Experts of a small language model.
Experts: 32 experts in each of 14 layers, a sigmoid router.
Training: a variant of Muon for the experts, 474M tokens, 3616 steps.
Below are experts of layer 3 (counted from 0) of a mixture-of-experts language model. Rows are named router (the router's row for the expert), gate (a neuron's input weights, with its number), up (a neuron's input weights, with its number), down (a neuron's output weights, with its number) and show model dimensions 0-255. Each number is 500 + 40 x the weight over its row's rms, rounded and kept within 0 to 999. Numbers have three digits each.
Before each expert's rows: a language model's description of what the expert responds to. This comes from a sample of Wikipedia text that the model never trained on.

# expert 1
Final suffix or stem pieces completing content words, mostly technical or scientific, such as syndr-ome, chem-ical, disulf-ide, kil-ome-tres.
router:521483495549557467553559477519449434515467501530432471465512503584558526432479533459490483485545477459493531516429482461469551545520474462510446548476455510441485444545531518433485552473538523521500593522466494456555417506519473523481525519481449446418543404519492479567522510504501524540567487479471509452459466440516564514474357471503493519464521483527545459514523557456438548562484514551511487468514521478527504475456505499590485511543471524443546526514549498440535584541517527478560455490475442474507469478459480478476475483485545505521515425468535497531459467522431436486466501549496540520545514566559505596519448494520507510494524468575493500405475518461469530554513550493502584457493493596494465470518481400511467488481525491508517517489579547497520496565479543
gate1:558501461555545539524556483498490490530519521541465430585478490501561554453481541491454510402525521436482554573505484448554545494522426561550521506525514543459508574517492517447460518457489486524482494478508437500476441566454557510536490529543421486474460527479506461563559558526539521514521522536452513452542460561520526457485436489451520494508528493539521552499485484520470542491561498518534419488510481551469564489483523485556493520521473516493526484522496470484501571548507518525494522498535511531572459534471575528581441481488510490529525512546466503523475523660453530416449512484503539518481587439540453438445452479493473556508529520547468486440493475507499508565582547497482492458503578540492539419486520560444497484516501470489453524483512532506478582557582589
up1:461530505528532540507508495498527516432520546542531530522490444522499451508505536453449515522460557508458537533496573519476518420449550506509534492546459477514503498451479524495455448480546502392447494483441474558456453502497549473480605476442448504549498581522525538527483454557504518435472467460493475544455484453569524596542509438501522470544483519507535486486439473536453544481497533506510449537498532511452461530556482470442533524529500435559530536494502518457486499431513437584516472510428494479562534498503472503434496532516495526487438564513408424509438509490472514572545533496525523560482450470529489472530491569443622606486453423527492511513493441441494494460539535512547421557494513505501489469577475489475512525496560554538433554497507473468495489515583539
down1:531513435520485569407593473524473453565423467498487479432519463536480494467435515548521536470541508508553497544447609501544511468432544488494493489452496514471462527508597518520432507469500493486489506493511513547526483527473522476502461510493457588484458563535492523497489509445587485495482474486503500534495486495527496436477484419485517486512507533410539481496527456475460510512558511438464510503555505543439431529494549494400473458465478498529562526501511444531527514535539487519538479521511499532434489499442471412520449424443534521493462486556486544548512488488566456487509480513548580574488425531465517485520554467497506495551509468499552459452555560533553541487517478481512500490500552466562400505451403529471502493623492514551449434563511444479476509556551507
gate2:633517449486537542536433532569505536542480461533491539479511539471475482485485460518532501499462506498521501447488476547499455633469534485491487466492520510469500496422497544546545469441464490515438454467449538476498491510489554511538535553565517490516450515534534471409539529497491486479557494498491504471504523517493514531469493533477459519483469496544483553545501532507495591520529459416496526482451478537496487497522495436500491523463513494439424498403447469512558542433494388573539524515471491465470455529518477521464542449483520490511468543458477593505477414565500493503519369469536508520546509515517507529505475438502497473538553413451439538462538433476425508478519429517557495451464512457433531479474544499526507497493566570592452454528484486455495480593471484
up2:493497478482494578502490511451500550489457534552525522395426591439471464523478465490538547506451484434474545479481500475471506499489493539549536503508497451524503509476498521509492540523455525516518535452412514527416506491478548486473588505493460536523436574442512499405598540479478548488507460447460464460437533501483490520454470533490514409490538549518466471520554444497512581487449452475516499478414569451544489481532457452510501497471620531446489549499502497482491561463478515463471473515444491602538540511503514487514457549528542528531492538453528540581439503583524508476520479526473495509472554471519537457475475491520623549452489498466483517461454452532442467440510530509509521514488497508446535450413521525432449575497470475572495418494484467467516510547524518
down2:429506494524445518536515528476568523500568470473499501431473552530460478471534511524484533556461505589537513431409496435514499521495438518563552571484451562441519517539438510466562470463527496466540449509532479531462480510501502522498500546556489487537483584517484534523448476504515452487522524458474540457498535530494567511497539560571470488433549424484538496526474503542468534508495493421527439558511555480489474580561498543499543531549554518509553445531509499450483490539552458497535540500507485477497498507495528510456409494460530460491475488533418574450463534506484511425518513490562489514438574553457504500446504552435544514517500452448511480492467553490497478473450544447590527437545552519526498481559521522499524474519517520490414513453529485514403377594463545

# expert 2
Capitalized place and organization words like United, America, Chicago, Angeles, plus word pieces after prefixes re-, ex-, con-, as in under'way', re'new'able.
router:600481589442542474428517521594502428445504506506473422477519447519479495516439549549485467518564543508522565405518514492486543554484529503499471530463417457494552435523495522480449542495504583479519522432602476537506477528549481512520478488456484502484520487504465530512557515543492440526526516509433567523465544507466515451479505485460567482475550490525503496533516504581453486508474485521532430448490482508496519428425467430536503447485525466477480491529408526429552466516487473471538466481504512553467543454482455461417466545449541533482520419486432550516546489595488449448507547530513509512489543529536519528520523452562463410437443545543493446529501480498486463546489521515437522458472458451519474528541506514534414546505522480560499550464536477515539484491526564
gate1:613507523454500507518525484445449416507481515506556483502456504414515585462502474525501439477456523540488497450522490487537526550488526524524466455533508482514502505460517495546492503476457503507574428490561489645515489435506444526419502434512519482537465494482485492531559516493586490588465505484450498462521497474488439491492418511510464486349564477479480537520477486560412462517485463498557514470526539438497481468503412508542492514550564399481502510489536484538523538496504530544464467463545516531516494462521460474447503449497443546564535509554534498472540517538457543502518500482481497422486552501510501522550486531585515392493423520475500439483484479447519551422483523505506549515505513432488474522538483436478555450458467489470498493553535490447440456512494459
up1:455446493473473531436410554488552422479552510557493500417483467501455506476530512414508492504568557455477501449412570488540438520531508521498505528461484504569442515512424497467470433471553470511501457508515485527544462481487534500529548518493549449454499489507530504419502489514470505510543504452531591501513495525459485460424552511582456481512446512466457496466514485571550549532517543458537466472435479494486533505553547560451529417479510469506445438481475515500534470482581502470571522506448478484481458468464551529511461547502469465564452496548471522455498548411532524487487562537535523537450541583518468517507554538473559503510446491461486485461519522467443441539468565475475489501479442534535447486568490430503481458569587598474489419463507493534542469483523534
down1:529451519560484521458507485530528498415502503499519536551468540470508462542527536519507494495508486537489478508497481484528526497487493533479535469473472572505468465500512479456487516510501494489469587574555492480492487570520492431468466479576491417564390496461521533516514503464471405557537460518449461511398497522567516480554545575442442550504507584504546482505452521535491516511512552486536496514525573442512579458481481455509500494486493498554527461565523526497537519519462491496601521542454478481490421516498467478481517504543509448548472412531495506583486468433519482493475480465466473477503512446505420386428423489553402482542515539549508498507491484517421539532502518424548546508415487528459549589482519441484517525517592500490507489468476513579435480450533508
gate2:542441465585469484523490514523434526520426529474518530479520475466445523483508531518483522506503515492531518479594514546543595527528450503542435541520500540464514464497595519493531533574485512501512487497488484477466431499529550446528546421548487511504546541473469494574477578471496455500603519553527507474505590523465402506500458510457514464499467431497515524556529543517456499484486470540521485462454502506462480452461533521423487544508486510493483573480451506486474455530553482437507440590452479434482474542471472473510447481559488487516544537579576537536537496484500479504565525397475490468456498533505517517405455500498493442433524565519496479506534468578480542537423559519428519476465474483488424563480523528498434488517456512501458566549494436560512413495505539
up2:535460466545453442499499493506495461515518507456499510489430535527502484537445512539555473493500504503483420499535526554466525559447435503579493506538460455533500501526538532408431541501486432438553480492493470528523471483500544544491545447559541570487486501522487498470502597504582505448531488534522476562511455551522510522417510485529489462497505435514526442510484423486494434469511496449500447544447440465474486481498471481539510538488543473502565452505533453484513488430459479549459448568620497494541451476430521455448444502545516499450515544440621544546507492462503499455527578554481481523447381548485549479537510533445476501567465457437503487564511534506492492506551516543461476553450524477497559551521483556441519445492515533532515502480459570579455528494468489
down2:440452400523469560566488490464469585527467506462460515427423500535491526477587482526448445497509490552526504458483475502500536486503486512456503536512417525517442500494469532517549518407480423478522440538589509482454491459519495529575545468536501486528462592475460476504427492520421514524491509538521525463436479543518591553363467502517480478461479580511495403508469527469546531524485534527471427506486432507528493454504502518539503521493493473482575504537542454554508517512523522527508484540513577503526542534503429494451442499522462478454534514439523511445481514506551498490437501521509517454516504517444520522440540466414498550447472472470536461497545590537578500441448551567514505474505452516502505565526486516572516472485439554493470512535468492553467485456510555

# expert 18
Middle and end pieces of ordinary words and names in running prose, such as Bri-ef, retri-al, ob-struction, du-o.
router:426520560522538515541483528584530391450566500472436501540518527563533510544563541593530556534471516498501529529559530465525504516506526468486531526480428497542482459513548475442498504516522508582560518482538500538533483502548433543485477451451514490452490515504452570409481490560500497515467497481507490536525505514484527498493536479455515591460506468575515463457531534507475510479506562554562503486552505473531573392467577496528488431505555456488492477490445514552535494565543498445546444536551418567500544528505462465490490516464489523508527448477509551499491478547518508480501539554495562553551542556561484568601462434456430483484463470573485463468491460542510489551472454473460494496399458532457504454503496542517488512503508493604482532467462573466474514476516488
gate1:526466449539530458536490490517554510493511531573502508494536484482522445487480506512451514494467549459510498420496529431495562464497417505542407528434507502579460537500513513434438537518478502468518491493469488471580478480492474479476503368480477536421491533582546566473512557495505551485445541520540525442441421520416533432490396526516538498452504500476550434514527445457562450478523556474587554504520495544452524498510518483490484468495510530486481569484543439481407535507450490454542541537518516523479472553503367554517441508552528522452507552526490477508563486416524461463531450494510463498533519578535493466524499498560492487538436510515518502507494479491548516481440509566435463493498531480455509433429469493492457527498526455452470480534450490457465496578506509
up1:456483471462477473509561516472455539476499563473552489511468553473494520451601460508543511552470494528449448553527493476497509500407483520468477471531450523483535509507518488478472541516556452487462486531491485484527446486531529498481508503544469503464403503479510464502568541478541574447497516461504492556514593573557557488514459500473483462507476473484473489504610466499500520496603456551431540548487538485483504504456547574467546539472506430483508484498476529457440423421542476544507519507518431469472502452476435470467496454502489611614490465503473454523548481518422494566495453438516536483453528449466503461569477510510525497458503508544530443520454439480537478451524517446522524487568521580494573554521499518558460428530437514472475489502507502415599493565501476
down1:486484584495504498550487514495511583559537521489523540477499496489427472486523492553441492452567495477516474486524509465531530465603556430459499571528485458430486470555474496448464494488429463449476507563481491485516544502489414540451457443481558522499485462486441490447462468483554391515455397519423542578521509448469478449494543532552482514553476552435479533546463512512520521468491593478517451545520492512503511476481495542528472522546557486477477532507413495515478522506562534577531468474491481500535529479477456488474492548499558521476513507505514435487489531501516504535459516438548425492519470493490522462481449481404520429476457420482482535468436539485502519452468486545483555496515392600524514474468504495483497580583512458552514468485469474457415444491464553
gate2:568473493454523488523438558531488504465476532460457487462510504524556506486524557496528426492483524572471537500479486392550532521477563442449501553564490436478532503433555531516450528497430416510484526471437414432558522494438482515528483536510487468509496436477461575490526431518470472558464536460447440476516504493470495456535489508506429465535462425471548473464531434548505482465546534501533477456521497518536476508506448533461515497516493493546555509461440495517465461539430622511495544527483526472555519493462489516512493487501492415512534530469476480551531472514579552434549505475564534577521520534506550564449504517549497516565501599533487564465502469498423507425489430468472580471582466536558510466533468515523477488492470484434504424490549507483517482517458457
up2:507481501490465568544469412528504524512541518520466552592534498524506459484513532518466455485482560489474441516507531470533483503520522547515468481572460455485464468499493524557445499491471508487486461531460545524586542521440520435493472500536470480518509543524500527515458512566459461602593429545534487556493513564457435493460462531497442507499461513492482531496514521515441507503473490576476534506414439503481422518578482564480524482445525439527496490505529494523502595516442499559560468476538526460465460503541492492489453575464526471496491560506504484547519499544555564464560569462435424516515556546479534526494540441547586549453484528483476564492505535565517470412539545522487472462467467428479440447530509457530524514496413451551459474467411479517538459543419505
down2:456526529472480475450426565493502506480431444471524495503551515509522366489503501493513488484548507482508522470522466469503491508552564546552513500444502501456521497507473568503405468486480476567559400502538492486465532452427526528454572539485550475506534445525502555559484440413438455545505466509504497520536506575492495512487568457507472490505467456476507523478476505507535529407420519478515547483450508515530491424521537447466480462564504528547413480454526517475440522416488514493526533578502419452488540490502489470515483459490528496523498495554539448557464535491407444536480598518475566508440546484485483426515542500467544481538496510512499527474538540457528509450576466482534573550510467442507490447534500403498532542509563524514465433553452524499512446475443453